{"n_layer": 12, "d_model": 256, "n_experts": 32, "experts_per_token": 1, "d_expert": 576, "d_shared_expert": 0, "activation": "tanh_gelu", "moe_layers": [0, 1, 2, 3, 4, 5, 6, 7, 8, 9, 10, 11], "router_score": "softmax", "normalize_top_k": false, "routed_scale": 5.66, "balance_loss": 0.000702, "balance_bias": true, "init_std_router": 0.00837, "lr_router": 0.00161, "n_head": 2, "n_kv_head": 1, "head_dim": 128, "vocab_size": 32768, "norm": "rmsnorm", "norm_place": "pre", "norm_eps": 1e-05, "positions": "rope", "rope_base": 10000.0, "rope_fraction": 0.25, "qk_norm": false, "attn_scale": 0.0884, "tie_embeddings": false, "parallel_block": false, "init": "normal", "init_std_qkv": 0.0265, "init_std_o": 0.0, "init_std_up": 0.0265, "init_std_down": 0.0, "optimizer": "muon", "lr": 0.00842, "lr_mult_o": 1.5, "lr_mult_down": 1.5, "beta1": 0.93, "lr_head": 0.0124, "grad_clip": 1.0, "warmup_steps": 200, "schedule": "cos", "final_lr_fraction": 0.0, "batch_tokens": 131072, "seq_len": 512, "doc_mask": true, "train_tokens": 629600000, "steps": 4804, "dataset": "wikipedia_en"}
Below are experts of layer 3 (counted from 0) of a mixture-of-experts language model. Rows are named router (the router's row for the expert), up (a neuron's input weights, with its number), down (a neuron's output weights, with its number) and show model dimensions 0-255. Each number is 128 + 24 x the weight over its row's rms, rounded and kept within 0 to 255. Numbers have three digits each.
After each expert's rows: "comes before" lists some tokens at least twice as common just after its tokens as in all text; "gets" lists some tokens that make up at least twice as much of what it gets as of all text. This comes from a sample of Wikipedia text that the model never trained on. Tokens count by the router's weight.

# expert 19
router:111117106113134144126153168116158157133156093131089121115090083146118125179100104133144100123169107112151133135094112092137103122106118121101122114106141104107131122138128121174152120151109163138174122133128112106153165095094129138128127104165150120142097127136165150113120086084170144122119150130115110136138129086112125104146120105148156139140099158088085157091125086106150144115144146134141103098127071167138097103098093083133127132133175106109150096123163154088098122119106114148118135109134129122131161106156128098160146127095114106140109111088116131116152117160154149082129088123129103150143098165129147118148138146151085155149162114174121120159133133129173102124108093091102066137116124113149142165149113149107151151123160153146165173162154141084105143115130104
up0:120165105142115162151087163133127128123123129166152176161117156144081152060127122126103137125113125081153153115108124099163136110166147111113116101091165124147111111139164127097141104102125135133097115098102172090153097115166127132146106117159125147112139097143104140122124124152166128130101138133120116168121142102117100116127137141065121119149105058155133126114131133126124165157132079152125119119128120137112132075117145120163092160196147145111130094110091128136157086139153175105119107139136100141150125167158129126147111097147148119118137140078118138109129139120091115165115072150133126119123144126124146139109084124142137144093148139135160137138125155110150168093163136146148129134130152153147108154103142107161118177151130146162135082140102115098120129138149063
down0:126106127165124124174106148136166157140160135104120158148122113137145126124174106141116116161103128135118111166142121125103125166104095117174120125110078124119109090114171123110097132119097102096151141108183135161149141147148117137161135155132102146124079104130175143110130127108178156147131136097133121134100116137142130124153097142138114116109101135164145101109119134144122128155132101121139126088128154167075180154146080140125103140115105136110089134121151168200093106148107109129108123143146183138138143107155099128116150101118119161133075109163113175105104105155125114157113169101116110137125153104129152111088111145138134171132114110091139102109140128113115120136152056111104123123133098129151160124102102118114178107083147126132135112127156113103076170132146103
comes before: " The", " He", " In", " It", " This", " She"
gets: ".", ").", "\".", " .", " part", "=="

# expert 29
router:157099128071167097167143103112119117147154143158118141092083092167126129142136145159111129178155135118182081144112102097123147131109142144121178171109136130186104144164138139077099086107164147164143139101101155122129117097126147147122115121125170103151133118165166133119125100130115150109109098164119147156094123153111125155132131111108094139103116158106139112190116079119088134123118127142121150129135135110124104142105151117163186142134106098124117115101153126130129157126090145143120154172126110092172102107107165120168108134129121129116122097086171119094131125156118187100111138140133126107155107123161175137140112112155146102126091148150148154122140105100110111134124136104154120115125110173116119127119119128086087146092110131126130167159144139124114111124130091
up0:104158116137105150176134126113117116096155138141156183119091119141117152132139134157131152164113092099147156115107127124146114140149133120146165115068158112154122120101123148096120122126138132142118099149112157089130086121163112144154101124151122159117127085127100158139135137158114130123090125125131106171099186118119126093134112142076133098114140087138108152111132171123157188167177106136134138122134098137110154122162136122149109175153126134096112087101088149154112144131146173106081118133139106133126134134164114141105135076158139132109133119105113131104134113148094134133103089154099164111114134148105166137103100135138145138117128177134151124139117164041174140125141159148131157141130131119169118148101149125165170144156137135128123085134134108125088153112168094
down0:138099115145121107149116152137152156099140151135095163117118104100184133130149080139124123137117126141153138118137101141096133128109092119175128130112110110084080142092166105127130145153153098101162133150137126129150127130155137123139109113096106121075058154147134137117133133124194137126125122131147148125118147128143168150126122144127116091109142117149155138110109127123143167194146156113161120091103147160132154172101122144116115144105108156117086126106123131171144108147113133105144137145097170103132122128133140154103144110153086130120097144201104147088087131192144115167115114089128092099136170111150107145096121155131160172091124068101136143134146126120132100143158109166079085127147108147163128103108122133117149154122123138096149132119109113149102157142114135
comes before: "|", "-", " as", "|---|---|---|---|---|\n", "|---|---|---|---|---|---|\n", "|---|---|---|---|\n"
gets: " |\n", "\n", " with", " by", " such", " including"

# expert 30
router:143133140154124145098151171103159145088116095102165086111101120087131200107093100149125096132144112124113121108143092175156122134143118147126103162140096121146146121161171130129128100158160127151114157114117139097131150140122144138097167144149134156172161147100147125086139132152145134152135141119160071130128111149128135129155118122122176164096144146100111163170092110139153116158161125099126127115154098136111124070104123085168126094143147120163126115092148126135116160138096081159108129115141083075133158126152135144140114145121118144140107112124169133108140082128136127131172126127140124093147125106127107111155093166107112104098142174155153113140132117108157096134098123121114113159147120137131100082148096154115161149115110095150147110095144149072137099149153112
up0:140180150117123148161098147101132095110124143133143128130109164131079162104132129126143161154094144080160167106101105104127116150163101121140144074082148132163098118131155124152123117107142091130093104131105141098120101101160128134182109139144082150128134092123097128103138135176132116156113143118130108163138136138150147088102167123082099131113078108134121131116136135119126155143187091140136110113159119127137163108160138136173102135166155118098098101114116136150112143112168171135112136173132114127111137139151112104120123117147126107112118131083104113103106117118068105182127103143126178136144142150120146124141103116131143113110133169103172142123117162089135110099136139171145148141152152135158154135097164136138155157164168118147126087109123117125096129108164075
down0:176116110147114114163078167139158161077107175120120104139083085124132116122159107118133138173128113125120145101155107101108157163109151123117146157136124112086083130074149134155139152137122102118114110164117122146145124142140138145139142097122139113114094106129092124124141124133161180103108132106096126107092087135143130137092116139124143115149114164133154117105136139145128165152111122093160121072104127130120117163121120133141116132122110148127102122126147163172118142117110139118150136094084165126153154123149135145132117122154106111179085143166125198112096139208111163126115100116111120102127133091116113078134114106105120158117121108128139139102135102150140092170122081156062109134154096150133121078091115106115123112121135155139126107108108110103113153091109136
comes before: " ", " List", " House", " \"", " Total", " The"
gets: "-", "|", "===", " -", " Genus", " p"

# expert 20
router:151135123110148143151154139091134116087080142127126142121125098120086174118139129122088119136133123106163071170127108107132094091159131144102150135096147123159151123167108127106096120108124116157123167171122108121152154098164135164119141134119109089093105124106137104148127146137167135102143134094112117109142095173144130089116100156095143122130136109110087126101137105114090126093145172126186132095152130094151121107147131105144152121110096106131151140137138112134101162176116119114098082152141136119102083141129125117143133128103128132099115117100081112105149125167108160104148087133152141114147084118155140188146091155157102160107116108164117118159147131100130140095096132100143118151116101123136121093085107127105135091091093195150119144122147127103111140112174127
up0:116189140166103133170110136119146104111152133156207173133106144127089179118127172133127135152103125089145154083111157102157123096135133119139146094096174119143107129127138117121155129111103137095114115138135161114144095120149104116155116149152110156134115107114110112108187078173113130102116109128139096153121158128127142118120140185114127120139149111125113140121120110128131174175159139116118129122118137116129136156124124109149151135158150127087122117127090095141082131110161153104108132144140092093110129110154140150124102092152158116137105124134115116132073125148096123151122115127139143116151149140144179118103129122113161145103127163120189118141088116113126137100144164171158129138120144118176126143092146127149122161129118152148137079099094104137092175123142051
down0:147097095158106127128080142111132173140142103150105138181088104102157109101158148126145114155096112125146134136113099075106124097121097151123091111137123085116129093113144112089119131153110128105137132104130151121159121145159141152126087089138109122123109155114128124090131113157178139147116151137168142054141091142127150126113097134155122124132120152160100129109122147145112135116134155122161162083122146154099159147131133176124141140134098120179117145103089188152155098162154144139157137116111160128088182106137127112109149133111135142138119126179100139139114130138126131168143140084116129099085169127136126143124086140162122137138155126151169111142094156125127095135117087144107136114136091153147125108053120101106174095095116148102134129130123160132173142125133137
comes before: "201", "200", "202", "199", "198", "197"
gets: " ", "–", " g", " Central", " st", "A"

# expert 7
router:090146146091168175088139105165105104116152090170125132130106119147087099101137126142136173159137166145157115122127108071158130096162108150110156140124142117091086128121130114151162137131090101137157100113112137124141106117135118097132142115149129149124085141126166146097106113112131139115120151122116171155113105130109109116102095119145090153158101160122170161099153163107119156130122163127141165159127136156125123136091112110150140150164146091130121131183117151092152145133129122122122150109126139150133166118095150133158140154111121132157094136102132137120129105109155140138142108147153098138126107102133160140148160172141114149148098135176162093125093089135090142102118105093130075108136127110096141135191082125160113136148120145096149185146127095148094109075125134
up0:141157127120100177133130122118119119145156116166154145135117138136119152104122152107130159200103149139122156114104147124122095122135118164138123112095184103134118122116143141117139092137076104102113112142117174085129128113145128121156130129146095175096116101128066108139127132134124132100138174121140086161137166114147129117166124165094166128151106129084094113103131122139155166170181110122137070119136113128089132111148100111152139162151149160111097102147126126160139119151136177118117123144158119114118114163186125142139119106157142120129135135101135129097092102111109128175120094121151156122125154123119149114102080136112133147117136149130195117178110137086136161108134114157136154133159140138131090149095158131139154098156145147118143075126106090134110171126151090
down0:139107128154133103147102128132169125120168135131067134154090123120109084140149103100146131162142123122166129060134133094134116129097084132164107131136114104081108124107126109132146087147124092125137119122176125113129131144132164069118150083143133107146109145131126188158124118128172145112115133113122184115128096133130139126134112123158127108121114171157158097133145166163127149131112152105169151096122113161112159147145088158148104152120134125125128110099134144167099152150164159145177150128111143118134144121124147146128137137085109138150086116210101146129117124187124113117113111116149081133130142072125139095122100156133117135121127082114144112081176150134134115158133120109114137112123101151137104094103102080108104112107149158160146143155130129134115125172143099
comes before: " ", " UTC", "00", " Animalia", " www", " \""
gets: ":", ")", "):", "°", "′", " a"

# expert 22
router:131165167164121138113137105109131134120102106106130103118138110110152121132116122150129109116120128095128120100116138120157069155166082127162140143126128123131172096130148110140164094159162128150116141122143175166111152169143151141120133130166144129142113165102134114127139102160098112132121137110129150105148110131136153104136127113085156143114089150100109166136086138122095129175117102112159086121118114135155132153100130087175109102123188123108151143119155142132133163131100111168145151113133095129110107127140140168167105127137099134173135111105163124117130108135116088112112098095125096102113112106107105159148116167072144110128139128164098111126144095092144113108094107096158099150205093152174076085121089133119108132093108142112112133132121168082116138118168137
up0:127173130134087136154107136123125085156147091110175186142110181136112171105145122139109160184117140083142143124099120076096100119128126132134171104092129104127108112134150158111130127115107157122128110156123164091145108084158102105170103125166125136120148080116084095086118147141144149144116149146130116182092160125140146127129106130097146120126106133136113146111118149162139192133149103130110103141127130130126126111121134133156099143162157120109092117103094149132146113121135191138098142161126138124103116145169110132137123090149159140122135113118144149130084134150092108176104094164110144106096142160094144126128099137133128127102140148108170137135132152095151121093157137165139143114136146150167113125100129128172143134164095124150136070166139112137087154107136106
down0:110135095127117093152073163134148162127107157108087141168081123111139135131150104124129172165117138124128122113143105072098113154123094125156148116104131120110101100134161127113130115098131102080134116133147130123167093121177164132117119108121123136135064164112124161097148124128155148129090143118171161125102089141104159148126094134162124148171114146158088091097119139154115183142168123117129117106120147166107119149122116127110121159125111131112083170094130142138135144119153151142130143148120140145120145113126122142066146149138122119130086150182132176076126145159147129117110123095134129089111157065158090107098072113125149132109117097087157146098131124117110105157119104144119120112115091141161159152067106121141149112119151141152134129139128113116140129143132142
comes before: " |", " \"", ":", "-", " Conservative", " MF"
gets: " |", ")\n", "5", " Total", "6", " Turnout"

# expert 31
router:144107111140131103118060130137169131145113156103097154106182120107147140105094116119090157128169138093162104134133072113113137134105149135181145160130118109157160132082112115154156106113125126128141127151131107142137159120130154125116146101118149093131137126090134133159156094136147146107138101122079096132183125144145086119151127150128148135106132059130104141115151134140113139136126123132137127083152113168090101121162099089175154121145146139104103132127164135126142145159161114140105150155166106139172113113129155149148112167115123095145113112097159124107142127127102122118140140138106151131126125112180150187128075123184171095162112113147106121185117101147139118165135146110149103103155090127099129129127116126101109157083136139140103153156168116115154121158110109
up0:131152127117122145172062141102143068118138116137150159135127151120082186101133134131135173127106103064145149102078119098115089126160126134120142089095162124135119114136143166110137126093136094130133134157123175080146103143155107106162103109127132136121108129142101145111127125141119131101105124142142113150125146110145123075147146158089141110129117091124150125117140132156127183156172104120118101149135121142124142102145140107153093169191145098103099088118099119123137142123144165169092116184144136155134094144156105110118107116123169124087151132134116100122118117131082125169130122144127127125122169119087152149081125154110127128110119126139174144164104135105181126116132146172178140139137121147154103149120145130157125116144132144142142130105089121147160163127172107
down0:138097140157136129133128152155191149137141141113096110178106078129145119128179091103172136155118135103132120129140114109122134132089100122149091135140125105111078113097192137107143122136138132088154124114126104098164110125150125168155104083126114116145074145143100156107155109109165170108141153078136151093129108131107130117117078150121104136121124183168129121107095134154108114148136156126160143086141113140135157162131111121116115139099129121100111124131138157151159104087114143103145103111093199110104149082142112134121164143156131142148082131203129176095120118162117140151122087124167115137118135089118150088138103127127121149121116112103158102099114142124102118147120106127128108116138119159126121060093129122123127142120143155130158150138109111146127139138130151
comes before: " the", " a", " well", " his", " an", " their"
gets: " in", " for", " as", " over", " at", " than"

# expert 2
router:157165134121161112130158134126122145156080141123117100136109131149121121144112075135080121133144113093178105128164110163109192141105124136149139158118150124086144119148085160138171095153141142167128145133095163090135135088162102148094147155103141118145161117128158090154089127100114159117138130137109106137133101148130079092168111098102157128129124115139090132110097137120106138081142141113120126132170126176131110160104136165139091097126131089121138122147167166127142147124092107097122139110158167073137097123140135094157169133112093120120153132127159155133095151120120143116113132110145108101089120166149149131121131146155154087157101144128100128154124087149127135122122146110155125129122158100099129143126124172115101136082086123148150179125161144145165107134160107
up0:132148129153109155132113126089126085117144120166157150171098161122116142090125152111133132143108122080150150115112098090147074133150133134137161120100173109126103110124114154126168112127110137169122106139138149090110106131138123096178123137162087138123130096109114138167117119190156099105069136145160107147111168114158120101161099137094142115119094105142113142093127132138132195139120109085123102126124107137137138119135139133134134151146121146104096081124118128162163125131131153114101130151154141139121118172156169152121122141153156092125152130140123089123100127115114078153101090170135156108153179127129149107110106148144112125106182152126145123137093134126156143108162137168142141142100150108155103161097170122126127169139124126149130055132130096137094144095154103
down0:158121112130113137144081192088152168123123166109118116181109125131119120124158098115118112148127133101151125113149101105098119142081138116142134122121102133091065108098141155118144106119115079094140160127130118122152141142172118136143123106104143097133105177142108147095113147147167124140145154114122152114102099134104167156120114156117109121125155142119139103093145146141118152136159123111143115135133141134097206162128098108100110149141122083128109152103145145138131125116119150076136141149114170134144149121121117137109121160142137139111087165191122155127113113183142162145105123081145076083145141111161142065120067118116152151130141120131183103098148104113097080173120093136105120141159103151120120145117096121129125123106147165126123136152107117110144144143128138
comes before: " the", " a", " birth", " his", " Representatives", " this"
gets: " of", " de", " for", "8", " B", " few"

# expert 13
router:146147160105151132124084137133114151108115155146095104116118096131096127128108101149110132118157153099178086149085128108117161091144164149133163142132129149144127135131103159171152123089171139147156130146106163094125110086144128137118140110187128111127102096147107130111138104144134139114159135131182147153143100113137168091130127140107140082096110171110167159119112084094143138104115129101139117102148084113158145091099108138151135101156175114106113087149152128118084173153079095146105137109149140146154149089143109123165152131098144111136151129112130136119161100147141159129143099136153090141158119122162153154110183142149130133124161146165089088125151117130176159114113130100137092149109121149119116139141086154167100144125149161130151104144126109099113143109127099
up0:108192125124109137152107151130167100141166132116161160125075136130129155121101143135113135118132138087131124136106121094116122123145144157129153124120146131142109118131171137102151092133119132145121119131113151066140093116137110120170141136139125147113127118164105114131158121163120103086098117126146115175087175112141129108136132127087143093144142100100124150106114137155106175134185094132131123138142128145137156113150144147160143162148145113121100113121082137154092129121181168111097121151152119123128130135156146128154126102149163107158181137102117141131094127168090143168102081143134133123128157137101124128124110154125115155084127180113178164143105165073137143089157156133188154139135127119177122147116164140150143142155136141141147089136111151162094162118141068
down0:132131125142135137153078142130125165099115152103108133157128094127154110112171078125122158173089138159165116119119133082142132145106116138129126134111116106082119120095144140114163102146135121080136135157114126137167152137157138142163130116131128093146068124142120142128130178131172172150125125116138156100128121139167121152128081134145145122152142125152117129138103174122103142134138119097132108081110154175090151150113108162107113136115088121106096139123126177159150135146131142113160114125125173123145138102140128151140140114143119149170082140166131167116152098193159110157119134060138110122131162094144136079040115124128118158091118110101148128098165108131084098145178102132079105130122117147151094114120127138117107117114106125155133106138118119141110127136137127
comes before: " ", " and", "000", " U", " New", " which"
gets: ",", "),", ".,", " J", " Votes", " Ch"

# expert 23
router:126124101125153130179114122127100141114128114102132141100115112124099143116118105123155173149126170089125136099118115162143105133087122131158162136104118115132157106140140119126143105161109132112151179096108157122096167126158154119152137138115136111137088121076121113131117106130151139091173150140095149123147104111121119103141148143100083187101105115138143136094147179167180177123122107103143149099163093150146127107072113091134134090156169101119124136129096119124148123162119119100116134188139088110135126130164158134107135123144132116144106123149136133109127143141127133116203125131142136120121125127173126145144097130172137111107113138141127100140083095128125144107110106131134096119146152067113126076166129154106152136106127142134140133158137146081057073132170132
up0:130168134139127137137100140119148081129160136136144131153103144110106129090131142106101159119075104097129153121104146102137105133141157126157172116084153142125122121124109153124110109119146105151115109113102155082120100098147094133151134130157090147106132124151090107127107112161150110144120170101149074147109142126138116102123116166098132136151103059123121128114146124109142182147164076109106101127116108146121146096128142146137093134157184182091097100104077143117146128128153170155076134135142116135146116158117117135154148107167155127139139145130130115102066145149129121180158083149129129140132148109096174157104107130127128112107129144117153138137091129105125150099141133175166161159127161137172117154132137169142146130089131119172149138135128115131113163103156082
down0:137131127132114105162122152119131143154157124130114118151108133111132141130165109156132142163115124125127119105124128108089138173090113102186136144123095101112063126110103107097143120171125091104138171115126091129146136169154127130111111131106157120135118143135139159124155162125164125132084157115155149097145115141113109124099127118140128125125142156142142120135105116132079163129118121129157111094110160170102132168118148128107127167125095099119112112120156159134115106102105107107133116132105181121102167097110135128124105162157083134111087111146089172096128109205123104155088153093147060100153145086139113073099122146133158186105119080108143124111135123095122115129145050144116127113156106131144120088137124124108153097138100132143137159119144125145164118145154119
comes before: " the", " ", " to", " in", " a", " August"
gets: " on", " –", " up", " -", "On", " On"

# expert 10
router:145127122098149118116094118129118146104119109135103099110114095128097123111115107134137134096146132088180103148086113113137149116152123110124160140125126167155141160135083148160175122130135149154155122141130142105130125095134146167121138099167129126164101097131109114099136135136135127110157153155166095109165067140116148125108135131132133101089084171111171134135123116091132103110143135070143134091148086138154133121097105157132082081152141122108133098116147133119095143148089089166102128107175135120148122102152140102188152112145134121149143146107164133112176098146132156130131101147173093142175120124175157111102179166154114124150142124164099091138142107108163142124108123102150081142112131145106156138126084127145112153116111161127175134143129143088095117115125108
up0:138185127149100154132106134161156118117146119162167144155115112124098149084157169147102109174081145103138148116109128097143119137162132106125141116083149133095123117112166125106159135124101133120127124135096177102125078109166086090177143138139073138122121108119098110113124131172170140099116143104151120175107151153116103096116113139083167109144121111123117164133127116125146178149161082117133095134121130122123135119118134115160100139177168121110127079112118127150120106123157140088096118169119132135137108135149139123116122081156159148125135126087115094117085124128099121133128120153109121129116153138093153129109118162110117141118141150093204107163095144097156162088147172122154149135120133147123084137111136149127168129133141129145143116131125105146105160121146068
down0:166142108151106108145070197146151156116130142102115127170114133133116125120143111127105149178135158099180120140147100112112086144095107148125154147136120125088098107122153097109155116155118136072158141135131106152147149135152165152122124105134136114135082133155122162134134108112205170130121125113136163110129099140116144114145097133129122118101104133104134114123109158121098132141153138103127148104123138180126157170115131133132115151126121113139138150105141156157114163117134131114189171106151194100127164107136111126088162140131136104153086124184114169149116124181144122171133127068102088126141144075170123117112124155128140161138099099095103107114146139117114111133136098130096136112129108134135120104087110102128128146089131146153107110117116098092128096110153137
comes before: " and", " the", " he", " which", " but", " it"
gets: ",", "),", "\",", " he", " He", "195"

# expert 16
router:125096160121126124101129103096085140161088115100130074143127105114111119102098113133157163130130162106123121147123115128151105121156118120137125141124142123114167114122093153180137127121167133162152132148183166166092152142129110132128107103138128105149138089094147114108130104147124152105110149084161119114157105152143133109135146114106146155130089138126101176108121163141150159158148126117125104066123106169141103148107114172132114149155130115141142145152133151110164113097160135126160162081144086108104132128130108149143108121144109087178122101121160109109130124132119097140143111100120079139109105088137143152149112163100117129138157125135128109132123082157115124151109080106187122130159159157124105054134108164123127145156107189080122147127097160113123101099127122
up0:147165159139109157158090134142141093145135112160172158149129146115108170093119147129144157141096142094163159124103139063156086132155129138137149091100159121114095137099127155118111102136119147112114127139105139093144100109163104125182123132165111133115137073126105106126130121149153150148122175134145113190115171115148141074139127154079142085139124093096136151098123108133133181153174095139116121129120140127132135126124141116166129146152145148098084085105098141161100117118130154107118123162137135128141128146136126109164109100171162104097144118135091123095117141120074124154125072154129131136122144127099127130108095140131138143105156186114174121135149125099164128108180140152141143146124167131145108156111145139173120141165156133141148123153131109124106158124140101
down0:148100108148096110149089174109145165119108078094103131151107143130139127110154105125152149165097144129133128088168143140117128125096154101121123132137097113103097106128154116138142110127147123102135158120139118122178109130151128122154125095126130103122081148136097147133142138118160145107125137101151173096142077116104121117126086133169130106107120146152110160102111150160100171180152147083159132089127165172126157166116121127159126113108146138129110127132122167158127105124114127107159092119097161093120160128144121139104124139126137130127087115198137184120121126167160120164114099072108095079122123120122129074126108147126112184107131112117175144121130111136168101121112082118095108105108109131156172126099110121112142105119148154119154132138120075091160152134124130
comes before: " ", " —", " Nominated", " USA", " Candidate", " Chevrolet"
gets: " |", ";", " was", " another", " \\", " Santa"

# expert 24
router:102113114100133111146100139092119120098096130133094154160138124166110171124093139126128150175179116095164096124102114151080130104074146124117154134139140124137136145136131159149077108136132139172122140138128097104171188139124143133096163146086137143122160110095123115116121084167140148139104133140060133072139146152132128138170141111133140131120109106112095140145104134092128095120168131122120139169150112140143100101114133097183123091150093124085130090157141175142132127158135077105131134159137088134153127117172150097143145151143092134145136091100148137073140132179102118085072122130128178101105121139125160146145114119143122101132140116145114145142149117143138135152111135122132119103109097154116144102124108122116108161111107126137132129115152148096153102097159101
up0:125179105141101127164102145141122109102153096176167151120106160136081191090126132143140152132102146082122112100122133101132109118151116121144123126099174121103095106109137142125146112125134107121119113142113155127156101088180110122174091131158112144111095096154111135137163126137145138130116147132131100192108145110139136135150099106085114084122097105121095145113109117126130181138152078141108115122140109132115172112135122131186107162175151137100092092122099154103136123119162162137103082161126127133124130121151160148117111108149133143114119134119112121100082133175091106141105104147126130145111159135136162149123086133104157111078141127126157168138128123106162143125156143153168143132145131101144079140095150149167152175142161125133148113114117116142117168122128077
down0:157146125157121112146084134129154150106113164103101089176108110116150089103158112111113180175118154171109151120144124082136111151110144133160118154094116083086099086102171134126132130117135113134144136111132133121135114156155114142157159095096141099158064118132104154128105120101175151119123138093128156101135126143154128114115096106107153094113116128113118103110116162149145156153138143119132117092120134193112140177100104165154131111114101111160127130076110149152126110137099125111147139102147170088118151091151139137119147115101114109126129138174114135098126142155136167164139114096134087101111142091175128087113110103133152156074136139126179120147144129113102092151138084136100106099143076163134151104092126151110152116134113121100127115144146118138114137136120137
comes before: " the", " a", " be", " his", " its", " their"
gets: " to", " from", " with", " by", " into", " after"

# expert 8
router:106115109085152145106135081143114112120159075096124103138103107131126123124108097130141136150116153112164145130104133078151112139142099122126134115122156137084143148146137131158112113144159104143160118167124110098136148099117136134145145111128140126151100113121147117126100112135124160086124149121117165149121119071119111097119144135137113142139081153155119169137186160118157103130131131148135111132102106152161127085068076139160094118136176116116152119100149136084170091140149145113119177129175087139115151086125157091157143152123097154151116128130137125102166059170120133134127093152148141111155110144155152149157147125140076147132118139140140129108094083108154099132102121113132117109114135133147121147140118138151103142154134109132192130176137143140060115075127123
up0:128172165156125135148090135143135113129135142166168165150109160128100159106127157097142139153128123091136092082112158064152128120153136116142144094086149134156130122116151114109133108084107093132128132128112135094115085128146101098171101127168119150100097112113120113122110107155116153131106170116159124195126150100143147119127129159100150127138119105138121120101126137145110138160173095108126105102123130123126133109133124147170122150155134129102105078130087138130113133109179175126107113152131090124105147134148109114125122116148130119131146093109113127152098168163102113160101080147133131102123160157124173135106109135164132147094146160101196158151096154117137127086155129150136141143145149160159129154085145159137151124164163121125133135140151101105109192118155082
down0:124102107169126133153063141102184173121122126113116131176099114137137128114177082104138139151122151119125126147124098121099118127119105141137123152113127139083082124107150131147148107171125109138134120090142108143153107165122129135155114084134104121134077134118164116129134135116151114107129122110150139095098077114146127124132131131151124112114103135158085111100120181123107127175136134109138143149122115134088142132120132183149107139118106132130132136090136186167141133111144111108141098114117163101117163130119159119103145134094128175137074110191103162103113137178134133155115123114121084100135171116131141105103108146150123152100113139094155154129131100127085086139108105166077140115123100177143155103080165105099113096124152127140149138159102085129094146132125142
comes before: "-", " (", "″N", " ;", "″W", " Label"
gets: ";", "\n", "\"", " /", ");", ";\n"

# expert 17
router:128101122092115120099166151080118148107128196125140124150131141116109132092098093118121162167145095101136089143131117109117115105115085102131130121132112101159140117115124134162073112083189110140166178177120129111154149123102132152112137116147140074135131132120100110096072121121142157149109137110110101145119111173123117141129113140107108112155142155111088129124124104110130105160124144096166139069162103134142099119132149098127128121121141127163125173142160121106152158097112130098117142144158118128115127080136186100127064116115125112179138103116125114109154118141112129102124160127161118108133109090132126158112092135147118130135113149135085110124101106083149103137135152117156126142136069183141125105106113132098113151109094166140126152115136154140096137163157099
up0:177175144148094140163115133130141105140143127147200168130087125114093158120120151099132167149104124078133161102094110102139113141121150135142171128085158110118116104112144164112134122079117143152115144141109152088148100110161108108165102143171098149104106093144091158121135127146121124123112136135148101167124132096153124102127123136070157120146125068113122127103155132140133183138148090148099095123140124144142133143127128133182099154155162132094088112123078116134132119124129139129093159159116120129117104133156141130125109100153175104121128099128102139119098131161086099169135085126152138123099139130116151147113103134128136134088176108111155114149139160088129119106134123148149130145149144135153097163091153142150147138155138150140129092158101080126127160107152084
down0:151153103170118159145101163124135154114121118123103090154087095149139130151169062101138153112125133111158140143141098108120148165095111112145085136126110099051108125106130130098124120169128090100143140113115095103153096142155143125183106084146140109162099139160136144116127134090155148109133120136138160132124104147132163138139102122118110086136088155140125116116083152163121142101143138096125138082120148173134158187118090135155110175101127141128135132127138128162115098136131127118132121120094172119141158118150100119114124141154115119156095152191080167128138111196124120151124141098151105076120136087148126120105097144161151160156122086125150120141094121118129115127117069116102128148149119115134146104098123106131149114126155140134157124129106095131148126127133155
comes before: "0", "1", "2", "3", "4", " |\n"
gets: " ", " a", " N", "0", " T", " went"

# expert 5
router:144097105105109133100123155113124151108135156102092076151138122163115136071121115156144145135136120088145116144136101151171120087126077097103124089105104129138172073145106174185099099109167132162149171130077136123138138140130148113088146120146123106174126151126126101089110126158117162117094146098133091103150103156120112117133105136090169151114140142147099138128090124115144121171142134119154120094124122147151149125112133103111136106144134142155100154127153134108181135122123116169136132083146087085119134118146180132128085108135156134159166109134164116108160123136147125143145098115175113137158124061099132135113110153103115143135147148143110109176127108103126117148112127137153125174124105141106084089148115147103170135105096148121121134116106167112121120125124114
up0:120175114143089143164112134107142077101155116146173179124114141140084170111135137125110144145103124113140150123083109087146137094167117129118156103082174113127117129117153130112116115116141137111109133149126162113147100113152089121171127147153116138119143096120120144095093125151135098119091158151125125193133160144161106076111124158100136122098104082136135160118131107148131189161171103119157124117118159125125149119105151125136128140178158123093087070105109138141138113133156162132122115153142137135141129137162140163151100122157133114097137123124115136107117112139089110155122078155123146137098153142118140142099117144101124156080123167134181096151102123094135126128148123147172158149145149131170075169104158118131150127146127125112140110145109117130110143122164073
down0:087090116156138088129103118174147158136150164115087141165100124128145129128152082109151142145135139139165129106111088111128151129073115113155115129137116083110103120113160166133150113143132121091167154140139118118152109142166143118146128129103143117159075159159100147063136115114178156110104103139167139101125113122091138159154107155150096130144100168123139117113150136152099157152129134071149136075121131147113160155119079139128111160136132109151105142073144130172109165132112129097133128111129177080131118164131135145083146132130147122122068135178112153101126092158115126120135145092144102128117161110145118080125100146142154172128110113085146132092128126108115114148114099108134119094152100111150141112095123115126139114127141149162140160101092145128124154142133144
comes before: " ", " +", " −", " —", " .", " ±"
gets: " |", ";", " Y", " —;", " f", " In"